config = dict(
    n_experts=96,
    hidden_act='swiglu',
    moe_layers=[1, 2, 3, 4, 5, 6, 7],
    router_score='softmax',
    balance_bias=False,
    n_groups=8,
    init_std_router=0.00688,
    lr_router=0.00429,
    norm='layernorm',
    norm_eps=1e-05,
    tie_word_embeddings=False,
    optimizer='ademamix',
    learning_rate=0.00101,
    train_tokens=646200000,
    dataset='wikipedia_en',
)
Below are experts of layer 4 (counted from 0) of a mixture-of-experts language model. Rows are named gate (a neuron's input weights, with its number), up (a neuron's input weights, with its number), down (a neuron's output weights, with its number) and show model dimensions 0-95. Each number is 128 + 24 x the weight over its row's rms, rounded and kept within 0 to 255.
Before each expert's rows: a language model's description of what the expert responds to. This comes from a sample of Wikipedia text that the model never trained on.

# expert 62
Measurement units, decimals. Decimal points, digits and unit abbreviations in measurements and coordinates, such as km, m, mi, sq, ″W.
gate0 [142 137 102 155 127 106 116 163 118 150 149 137 108 132 131 129  91 143 125 142  99 133 117 123 163 153 121 113 122 128  85 128 143  90  90 174 135 141 107 124 128 133 138 124 230 136 125 114  79 135  99 120 147 123 115 156 138 109 129 105 127 146 135 141 124 139 121 114 138 137 165 144  78 124 139 133 134 153 100 162 129 168 123  97 105 120  49 125 147  99 156 119 133 138  99 150]
up0 [121 142  87 142  79 164  96 132 143 136 101  99 131 165 109 130  99 107 130 149 127 139  68 108 127 170 136  93 139 141 170 143 130 143 163 108 111 131 140 135 135 153 132 112 152 139 151 116 113 128 147 174 110 167 126 125 139 142 143 127 162  88 132  85 185 154 117 103 140 102 115 117 110 108 101 147 113 120 125 107 133  99 144 152 100 150 149 115 132 104 120  64 138 174 122 144]
down0 [121 136 140 150 119 205  82 106 139 117 143 107  91 119 123 114 141 122 129 128 143 170  69 105 157 157 104 136 112 127  92 136 123 131 179 117  96 138 128 122 146 146 101 104 155 119  83 157  88 151 122 134 145 140 132 110 171 112 129 148 134 125 102 121 142 127 129 126 171 126 117 109 104  96 151 146 141  95 108 126  83 107  88 142 145 130 128 120 143 132 108  93 139 169 130  81]

# expert 19
Date components. Month names, the comma or space after the day, and age in dates, especially in office ranges and release tables: January 3, 1999.
gate0 [146 137  98 113 167 131 107 134 123 129 112 119  86 128 145 134 141 145  89  93 124 153 109 134 144 124 119 104 167 112 113 138 157 155  99  97 106 125 139 169 166  79 139  98 159 157 126 124 130 123 121 143 134 105 175 108  89 194 102 150 119 123 127 104 151 126 135 161 129 139 123 150  96 127 138 135 111 169 121 187 149 105 163  93 138 154 113 139  89 128 107 165 133  90 116 126]
up0 [121 131 125 110 149 108 127 134 106 130 155 133  97 170 156 144 136 135 115 121 116 125  95 175  89 124 125 129 148 114 144 166 174 162 101  78 127 120 139 151 119 101 165 107 144 122 106  91 128 149 114 146 135 115 161 127 148 139  79 131 108 119 152 144 112 106 120 124  77 136 169 115 122 132 110 123 180 118 150 145 166  84 149 126 136 133  66 130 116 133  90 133 147  69 120 146]
down0 [163 140 139 109  52 140 123 150 105 115 101  90 129  93 139 140 103 116 102 106 132 132 104 139 137 158 136 100 156 134 136 121 129 151 159 115 147 153 124  82 130 162 139 100 103 154 148 113 132 128 179 117  88 150 150 177 139 120 142  96 170 131 116 102  60 125 123 111  89  93 160 151 126 135 115 142 110  94 145 146 154 139 122 142 149 153 134 120  99 125 142 103 111 153 117 138]

# expert 6
Clause connectives. Conjunctions and relative words opening a subordinate clause after a comma or main clause, e.g. which, whom, because, although, that.
gate0 [172 148 132  92  78 103 117 107 119 119 190 111 131 115 120 130 168 123  94 115 147 129 144  95 132  88  93 136 150 144  99 119 102 111 117 108 136 124 154 139 155 139 105 126 179 126 144 124  66 169 128 130 135 154 144 126  96 126 115 129 112  91 152  92 134 124 119 191 129 108 129 111 178 173 156 126 107 111 153 151 110 120 123 140 135 108 120 139 133 130 127 109 166 161 143 131]
up0 [128  93 129 171 145 140 142 134 154 167 121  89 132 131  98 135 126  89 172 156 103 126  92 155 122 109 109 126  97  63 140 151 138 124 111 110 122 122 155 181  92 137 117 131 164 150 140 117 168 126 148 120 150 143 106 119 167 126 113  95 159 158  95 150 118 121  74 123 108 127 131 121 139 146 155 104 122  91 161 104 152 108 124 127 171 141 131 109 105 180 130 140 146 130 109 134]
down0 [149 107 113 133 138 114  81 136 138  65 182 106 131 133  99 131 132 116 105 156 158 161  83 119 137  93  88  93 129 137 109 138 115 141 104 120 161 127 142 112 114 154  91 144 125  96 120 161 177 128 146 153 149 113  82 109 164 155 156 144 160 153 122 153 134  95 133 120 175 131 120  97 111 118 132  94 120 150 130 124 118 152 108 109 132  89 139  91 128 142  94 120 114  96 127 145]

# expert 22
Name-internal word pieces. Middle pieces of split proper names, mostly after an initial capital, such as Parvati, Mancunian, Cinco, Kavala.
gate0 [114 132 157 139 110 141 162 152 101  74 112 152 122 148 166 104 151 184 106 152 146 120 112 137 125 145 116 122 167 163 138 131 116 158 146 117 122 104 108  72 123 143 164 140 119 114 130 186 137 113 105 144 118  94 123 126 104 131 142 139 119 125 118 185 143 126 112 153 108 143 125 131 160 103 132 153 141 176 149 134 142 141 140 115 158  50 106  95 105 129 126 129 107 131  99 109]
up0 [131 147 126  92 147 145 119 145 139 148 158  77 134 107 136  77 142 109 131 139 147 125 126 106 138 108 137  88 127  96 125 159 153 111 120 143 118 124 169 145 167 143 118 152 138 123 119 134 128 146 147  93 122 103 143 130 164 133 109  83 139 119 108 105  98  97 176 123  94 114 217 137 104 140 119 105 112 133  88 122 104 134 132 151 139 200 147 123 161 120 154 126 135 127 144 103]
down0 [165 152 121 102 138 121 160 147 115 116 120  83 157 150 117 142 120 122 190 185 117 166 139 133 106 144 122 142 109 119 141 139 112 151 131 148 136 115 158 113 153 162 156 153 128 133 146 141 158 131 146 125 153 140 153  44 123 107 117 153 116 146 150 182 130  90 152 152 124 110 139 113 118 116 103 151 124 151 155  95  89 154 156 106 118  92 145 157 130 140 124 156 118 119 106 100]

# expert 48
Quantity numbers. Numbers and number words for measurements, counts and ages, e.g. 580 m, a 25-bed unit, 78 years, seven.
gate0 [132 148 132 120 141  94 144 105 112 177 141 126 124 108 145 158 111 142 142 124 141 144 159 124 118 142  62  73 143 110 127  93 145 124 136 157 140 149 121 129 133 146 118 124 121 115 114 129 115 115 111 115 108 174 103 121 139 160 123 140 128 112 141  93  75  94  98 174 135 131  80 107 120  99 150 128 150 170 129 128 161 141 142 109 156 110 145 157 126 122  75 107  80 153 159  78]
up0 [ 89 198 156 154  97 121  62 114 156 124 116 114 136 155 108 118 117 121 137  75 162 148 151  96  84 135 129 115 127 129 114 120 153 144 128 167 124 131 139 100 124 113 160 125 107 172 140  93 119 126 152 105 115 125 133 164 123 154 122 125 157 148 154 106 134 163 130 124 132 133 129 145 112 110 139 134 109 156  91  79 135 100 114 108 167 110  92 127 100 138 129 114 112 153 182 125]
down0 [ 83 164 147 135 128 125 163 118 159 136 157 166  99 150 132 208 146 138 105 110 117 125  70  90 127 111 146 103 124  94 145 129 115 129 123 146 134 151 113 133 109  78 112 118 180 130 144 110 156 127 116 136 105 142 144 118 135 140 125 146  97 104 130 106  79 127 160 139 134 150 136 127  71 122 101 136 136 105 123  83 135  96 119 109 135 139  91 130 138 133 149 105 101 139  85 124]

# expert 53
Section headings. Wiki section heading markers (==, ===), blank-line breaks before headings, and heading words such as See also, Personal life, Results, career.
gate0 [156 113 131 114  98 103 151 120 145 142 130 131 133 102  98 130 153 153 119 127 160 118 116 129 121 155 166 140 121 111 115 113 102 116 177  90 190 135 162 119 168  88 105 138 139  96 118 144 132 113 167 136 154 120 117 128 101 123 143 138  89 112 128 122 153  99 102 128 145 127 112 113 122  91 142 158 144  77 103 177  84  95 105 129 154 139 117  79 148  92 155 127  95 127 158 159]
up0 [157 148 104 151 138 143 125 179 118 130 147 140  74 125 160 100 116 135  92 118 141 168 126 113  76 145 136 135  94 124 139 125 102 124 117 105 146  87 109 134 112 175 139  65 116 151 154 145 127 104 107 120 100 118 180 127 116 102 118 101 115 114 129 146 147 121 131 135 139 161 139 142 145 106 152 131 105 161 110  75 138 136 110 150 149 163 125 111  84 164 131 158 133  97 118 167]
down0 [131 139 146 120 111 117 103 164  91 128 114 113 115 116 128 121 133 162 109 128 139 108 143 128  81 121 124 151 159 125 163 175  93 159 140 140  69 142  98 131 129  86 109 118 155 115 148 115 144 120 109 164 104 103 198  97 123 125 118 117 128 142 160  72 140 105 120 141 112 161 116 109 161 138  97  89 123 132 120  86 148 113 167 133 132 126 153 115 173 132 118 122 168 136 155 155]

# expert 26
Predicate verbs after be. Past participles and main verbs in sentence predicates, often after was/is, such as based, located, played, died, competes.
gate0 [ 78 107 145 142 109 132 147 176 132 137 105 119 111 119 134 143 136 159 114 151  88 129 130 112 151  92  93 130 138 130 152 133 136  92 149 106 152 134 118 155 152 141 153 129 131 158 154 127 131  63 122 130 138 150 144 129 105  83 144 110 138 113  86 157 156 136 108 150  96  92 113 111  66 129 121 125 195  98  78 159 145 129 135 126 142 123 131  87 113 141 157 114 155 129 140 142]
up0 [ 86 143 168 122 174 151 144 127 110 155 121 133 152  90 134 106 139 114  84 113  94 144 122 130  60 135 113 143 151 124 107 129 101 152 135 144 128 116  94 154 160 164 146 100 133 106 149 127 145 144  96 143 134 108 141 127 136 109 150  85 124 131 110 153 126 118 167 150  89  98 121 126 151 139 104 121 129  71 141 135  60 132 117 134 152 166 107 114 139 141 123 151 125  77 151 143]
down0 [ 98 111 125 164 126 138 112 124 193  87 175 126 118 101 125 101 127 134 129 144 108 116 118 161 144 121 132 147 108 111 121 129 134 111 133 153  87 141 108 154  87 118 117 117 121 109 128 112 138 106 147 125 181 136 140 194 141 147 141 141 159 152 128 154 162 170 157 145 140 131  98 125 128 154 120  72 148 159 131  89 142 105 137 169 121 145 139  85 148 147 140 133 181 100 122 121]

# expert 36
Headings and table cells. Line breaks ending section headings and title lines like "= Name =", plus digits inside statistics table cells.
gate0 [123 127 129 143  80 125 141  68 176 142 131 137 155  70  97 112 131 138 146  78 122 149  91 115 115 101 152 130 123 113 134 116 121 143 163 132 134 147  88 111 153 153  86 101  95 128 150 202 132 119 137  84 100 107 138 103 118 136  99 128 146 109 156 123 113 120 169 111 120 113 131 118 126 140 132 140 106 155 115 156 139 166 120 159 115 116 112 120 163 116 151 165 125 111 161 140]
up0 [115 137 162  61 177 127 138 142 127 168  96 111 149 134 130 130 109 125 120 172 144 146 159 148 134 163 150 132 116 141 140 161 138 112 135 146 147  75 162 125 137 115 102 108 125 108 145 106 119 185 135  83 130 128 113 124 121 133 167  82 123 121 142 111 120 120 106 136  99 130 116 136 121 115 149 149 157 121 175 152  70 123 130  94 117 130  79 133 132 103 110  81 117 118 103 103]
down0 [109  90  86 120 137 129 133 157 147 127  96 137 169 150 167 159 138 116 119 139 117 128 139 142 169 120 111 100 122 131 109  85 122 126  99 119 124 139 126 147  98 153 129 143 130 121 122 105  98 123  65 118  85 159 123 161 147 109 122 139 139 155 148 134 131 146 102 142 181  91 120 117 133 119 147 138 152  94  93  78 117 151 105 142 115 147 151 146 141  90  87  75 159 122  84 112]

# expert 40
Sentence boundaries. Sentence-final periods, often with paragraph breaks, plus sentence-opening words like The, Their, and == heading marks.
gate0 [102 111 108 106 149 136 133 167 117 127 123 144 109 110 146 106 126  91 132 139 103 148 104  82 159 183 153 164 130 142 130  81 113  97 146 162 162 129 160 139  79 129 110 170  96 125 143 122 129 106 150 159 110 122 148 119 139 111 171 103 106 136 122 122 160 113 159 110 125 148 101 149 134  93 174 136  99 168 151 138 124 124 158 128 121 126 169 133 169 133 102 115 141 123  76 123]
up0 [ 74 109 163 111  80 161 136 125 131 130 119 110 139 110 163 128 188 137 118 106 118  99 128 119 121 115 128 119 145 134 137 143 146 102 119 107 131 143  84 126 161 121 155 138 146 123 105 104  89 178 137 136 130 184 147 119 109  87 100  98 131 137 137  69 119 204 134 145 156 115 142 149 103 155 114 132 110 110 107 120 164 112 137 108 136 109 135 109  99 140 141 134 131 147 111 166]
down0 [ 89 136  70 170 137 139 121 142 157 118 100 137  87 148 137 106  87 110 108 143 151 133 138 116  84 188 149 137 111 124 155  63 119  96  92 158 150 127 141 161 123 145 129 158 125 117 124 132 116 109 128  83 144  94 120  95 155 111 154 121 142 138 118 141 123 179 111 166 143 116 103 120 134 107 160 144 141 155 153 107 100 143 131 130  93 159 133 127 127 167 119 140 116 148 144 112]

# expert 28
Table cell endings. Closing tokens of table cells in asteroid, election, sports and album tables, e.g. closing } of 2015 XA_{442}, dashes, party names.
gate0 [ 89  99  96  92 111  86  96 126 107 153  78 169 125 162 134 134  86 117 178 114 149 111 166 108 156 117 117 129 116 148 145 108 173 140 167 128  79 107 144 133 136 128  98 155  84 119 131 155 126 121 128 143  81 144  93 112 138 123 137 149 146 158  92  90 133 122  94 100 122 152 142 127 108 146 152 136 108 122 113 114 142 180 123 152 149 109 134 148 130 111 108 141 122 104 138 118]
up0 [145 124 155 149 165 164 117 137  95 125 112  95 132  90 115 101 120 132 119 120 130 161 102 178 110 140 146 148 104 129 123 143  77 122 106 165 145 131 101 143 105 149 155  74  84 146 102 112 102 154 107 134  99 104 143 149 110 117  79  98  91  99 166 181 160 110 125 170 156 162 133 134  95 138 111 153 155 149  92 131 136 107 121 120 140 153 133 129 128 131 135 115 153 112 118 134]
down0 [137  88 166 111 118 109 101 106 149  82 168  84 152 122  77 129 111 104 153 118  96 151  95 143 133 145 117 105 135 135 116 131 135 155 104 119 125 117 112 147 138  92 124 113 151 132 145 133 133  98 100 136 106  80 136 101 150 130 121 177  98 106  89 116 143 143 135 138 116 154 123 112 106 105 134 149 119 114 119 161 139 161 134  73 171 132 126  93  80 138 137  67 143 120 102 138]

# expert 34
Auxiliaries and pronouns. Subject pronouns, auxiliaries and adverbs at the start of a predicate in narrative prose, e.g. he, had, was, never, already.
gate0 [143 109 137 112 102 101 127 137 131 118 118 162 113 111 130 108  98 196 140 161 109 142 127 131 105 124 116 104 129 112 176 113 131 132 163 108 151  96 117 143 119 141 126 112  79 142 118 167 136 101 140 154 135 153 112 111 104 131  99 159 168 147 134  84 125 179 131 132 117 113  92 120  80 126 151 156 127 132 110 137 147 150 191 134 139 150 163  80 141 113 100 136 104 105 162 100]
up0 [154 117 147 114 147 112 113 164 122 123  74 114 114 139 113 101 155 149 128 123  86 147 108  86 122 153 109 136 121 118 132 120 140  99 160 136 138 114 126  88 112 113 154 122  85 145  97 180 123  95 141 161 154 167 112 131 101 104  94 125 159 137 147  96 137 138 155 133 138 130 123 107 113 153 185 147 129 117 143 128 122 139 131 146 186 143 182  67 138 126 140 105 141 124 139  88]
down0 [138  87 122  99 134 142 105 126 142  83 110 132 153 138  97 120 103  62 116 147 132 128  96 135 145 134 100 129 131  96 101 166 101 111 145  95 121 140 148 154 111  89 145 121 171  85 131 175 157 103  86 124 158 127 125 148 105 112  93 121 125 128  98 111 172 154 137 111 132 110 101 148 151 133 169  94 135 138 121 133 137 147 157 148 152 170 149  98  84 133 153 119 113 107 139 109]

# expert 24
Name beginnings. First pieces of personal and place names, especially prefixes Mc, Mac, St, Van, Sir, e.g. McKee, Serena, Madonna.
gate0 [112 164 134 136 110 141 129 127  87 129 143 130 120 110 113  93 138 116 152  93 139 115  71 101 143 108 128  71 118 141 159  47 140 134 109 123 119 149 119 109 149 122 133 158 135 137 112 149 144 157  96 100 174 127 154 129 116 119 140 143 121 117  97 133 169 146 147 148 122 141 119 111 164 148 138 166 133 168 123 128 126 101 174 110 120 136 149  65 117 128 149  76 105 139 134 112]
up0 [117 106 130 141 128 121 112 106 177 131 143 137 154 122 108 137 126 169 142 137 144 125 175 118 123 139 106 142 101  87  98 153 173 124 130 111 124 115 169 155 149 154 144 113 146  81 179 124 150  92 151 130  81 112  71 131 136 150  96 120 104 142 123 131 107  92 128 131 113 130 158 111 107  86 180  90 126  99 115 144 103 152 115 142 143 126 110 142 122 145 100 163 168  95 137 116]
down0 [129 158 132 184 145 114 133 122 167 100 194 165 169 155 122  99 138 142 161 126 113 139 136 112 146 131 131  87 172 122 122 143  96 179 135 145 137 133 104 144 118 149 113 139 144  97 104 117 112 104 149 125 134 104 124  93 152 126 132 126 153 171 128 106 115 136 154 125 130 153  92 122 117 103 164 143  93 151 107  76 116 138  98  94 131 138 142 106 118 178 150 155 162 137 134 143]

# expert 5
Table cell contents. Space or first digit opening a cell's content right after a column bar in data tables, such as scores, vote counts, dates, TBA, Yes.
gate0 [170 158 115  97 123 140 108 131  54 156 112 161 142 100 130 130 100 149 145  85 136 122 145 116 114 128  98  93 113 160 121 109 170 140 149  64 109 118 111 156 121 104 127 113  89 107  99 139 149 157 110 106 150 108 149 119 109 144 113 136 103 113 114  68 156 110 123 134 163 156 131 130 137 157 138 146 105 149 133 128 119 128 151 135 142 139 122 148 107 148 153 174 177 121 103 138]
up0 [ 85 141 115 150 168 123 137 110 110 129 129 124 127 127 124 142 125 142 150 154 162 115 124 131  95 118  54  62 167 167 134 156 162 119 119 124 140 104 102  97 146 131 133 111 145 159  88 124 161  89  96 168 162 140  94 148 112 128 108 131 126 139 124 152 115 146 156 160  98 127 120 134 111 124 113  92 146 146 143  90 150 174 104 148 126 127 171 129 148 117 122  90 112 112 144 108]
down0 [116 155 120 160 103 114 146 124 159 125 129 142 128 117  93 110 140 163 145 140 155 105 151 126 156 126 125 133  96 155 192 136 116 121 134 107 112 113 167 150 132 107 129 137 171 172 166 101  97 113 117 104 151 105 141 138 133  75 155  96 103 128 155 145  91 110 127 121  89  97 112 126 116  89 125 117  84 115 147 108 123 107  93  97 158 150 142 104 152  88 142 161 168 151 135 143]

# expert 37
Common nouns after determiners. Generic head nouns after the, his or an ordinal, naming a work, group or place: their second album, the club, the town, the playoffs.
gate0 [121 120 129 156 130 143 134 162 127 159 124 147 122 142 110 105 121 123  97 169 111 105 137 102 112 145 128 142  89 112 138 150 114  96 148 133 132 139 132 141 155 134 131 127 155 106 170 142  99 131 158 124  99 151 118 113  83 160 160 111 107 120 105 167 133 160  54 171 136 117 120  57 186 166 122 135 126 116 136 131 101  72 150 102 113 117 133 131 153 119 144 154 146 121 153 116]
up0 [142 136  92 139 157 148 134 123  87 129 112 104 160 112 121 152 171 122  85 127 113 173 120 164 143 129 155 146  99 136 131  90 119 132 104 147 137 115 100 147 134 144 151 106 106 117 133 112  90 161 133 107  66 195 122 123 123 114 119 118 130 111 177 124 167  81 137 113 128 126 114 104 141 110 130 139 120 155  80 104 119 132  98 156 132  88 189 157 123 135 150 123 120 133 131 113]
down0 [150 131 179 127 115 126 127 103 141 106 143 134 125  70  95 115 125 118 115 127  98 130 108 126 126 123  95 101 139 112 140 108 163 144 144 121 114 116 156 122 112 150 135 116 127 149 128  96 132 128 141 138 138  99 107 186  41 152 114 125 103 155 130 138 178 116  73 100 113 152 123 172 153 123 144 153 104 102 125 144 127 133 154 129 120 129 165  69  84 150 111 117 122 139 113 110]

# expert 15
Biography occupation nouns. Nationality and occupation words in opening biography lines and species stubs, e.g. American politician, footballer, judoka, moth, beetle.
gate0 [137 145  90 160 129 140 180 153 136 107 110 118 129  85 103  93 116  81 155 155  98 154 118 164 107 155  88 124 104 137 140 125 123 125 111 105 129 126 158 134 144 171 137 145 154 110 140 181 146 126 143 154 143 129 145 128 118 132 118 140 133 104 150 140 104 116 120 106 147 103 143 135 126 147  99 108 140 106  99  92 192 135 112 176 143 121 117 157 104 135 109 157 139  76 181 143]
up0 [ 90 139  99 133 154 144 134 117 117 161 137 158 124 143 128 148 146 123 119 155 191 104 133 104 137 100 184  95 120 133 111 130 147 154 160 120 113 121 110 138 124 121  90 116  82 154 120 103 156 127 141  86 139 109 129 144 117 121 127 132 110 171 155 106 128 113 146 147  85  93 169  90  89  68 126 132 131 150 146 124 136 124 144 108 117  78 114 143 142 125 124 110 120 188  99 144]
down0 [117 109 147 134 130 127 139  67  93 115 128 108 122 116 175 130 129 117 129 104  75 161 135 155 110  87 215 132 122 129 157 124 112 143 133 154 131 134  61 104 109 102 138 136 143 153 145 120  84 135 145  91 131 149 130 109 129 124 106 122 124 144 101 164 150 142 148 116 134 138  99 152 107 113 125 179 111 117 143 142 107 123 150  73  99 106 134 139 132 107 152 148 141 114 134 135]

# expert 7
Name-initial capital pieces. Capitalized first word-pieces of foreign proper names, places and people, in lists and tables: Ab(adeh), Reg(iment), Prim(orsky), Gu(jranwala).
gate0 [132 162 111 154 146 103 151 166 153 120 112 133 122 135 136 127 147 148 142  82 130 178 130 132 141 101  93 157 173 116 155 154 111 119 124 145 155 153 148  85 115  91 128 120 114 137 137 162 147 123 113 130 156 141 144 111 133 104 187 171 136 121  93 125 128 124 125  85 126 101 119 108 101 117 129 141 141 120  56  95 141 148 152  77 130 108 131 115 146 117 155 137 129  97 168  91]
up0 [187  90 134 132 106 111 189 171 122 117 130 122 127 162 131 133 146 110 130 117 145 149 117 108 112 172 130 134 123 124  99 114 160 128 105 170 136 109 134 147  92 102 117 181 113 104 156 108 149 168 122 143 123 121 120 122 113 102 163 104 125 147 107 143 114 125 107 132 146  89 120 114 133 121 117  92 182  86 124 124 207 124  93 113 102 147 130 138 153 101 137 117 134 106 139 134]
down0 [161 155 147  82 151 155 111 103 131 121 118 122  99 145 119 142 134 125  94 147 141  86 157 155 113 129 128  92  83 147 126 124 116 132 110 128  82 156 114 121 104 148 110 165 100 124  78 132 126 126 103 119 140 148 128 123 156 200 117 138 123 116 168 121 135 149  89 113 136 172  93 174 160 144 121 143 135 126 117 102 124  97 137 141 179 114  94 149  98 132 111 132  96 148  98 141]

# expert 58
Inner word syllables. Lowercase pieces within long technical or scientific words, e.g. operatorname, curricula, lysergic, heterogeneous, in taxonomy and math text.
gate0 [129 173 135 141 153 134 180 139 133 127  67 109 102 126 121 130 122 115 159 150 135 145 123 142 127 149  50 138 135 121 145 185  89 173 123 103 149 132 135 122 112 162 147 102 136  71 142 110 147 120 131 166  99 112 165 114 163 118  71 130 113 142 112 131 139 139 147 129 135  87 123 127 131 130 164 145 121 122 152 140 140 141 138 165 116 160 122 136 121 126 120 155 133 107  83 109]
up0 [118 112  84 150 115 140 129  99 148  60 121  71 115 147 124 110  98  92 121 133 105 113 101 104 145 148 134 174 132 118 113 121 141 139 107 142 127 131  70  85 142 154 116 110 134 131 148 114 149 144 127 124 144 157 115 146 168 155 130 128 147 108 107 140 132 109 172 116 110 114 129 135 157 111 161 119 118 104 134 155 144 188 117 142 165 176  81 169 112 152 136 127  95 137 127 130]
down0 [111 114 150 108 123  98 111  93 148 171 151  98 120 109 126 127 134 112  77  95 133  98  90 126 106  98 115 149 104 141 126 152 103 150 159  90  91 116 108 118 122 103 142 127 139 140 102 155 104  51 145 148 109 129 119  99 129 128 165  82 128 125 140  83 116 142 120  91 136  84 122 124 118  79 120 126 164 103 145 160 125 111 130 133 135 141 169 117 154 144 144 116 107 145 150  99]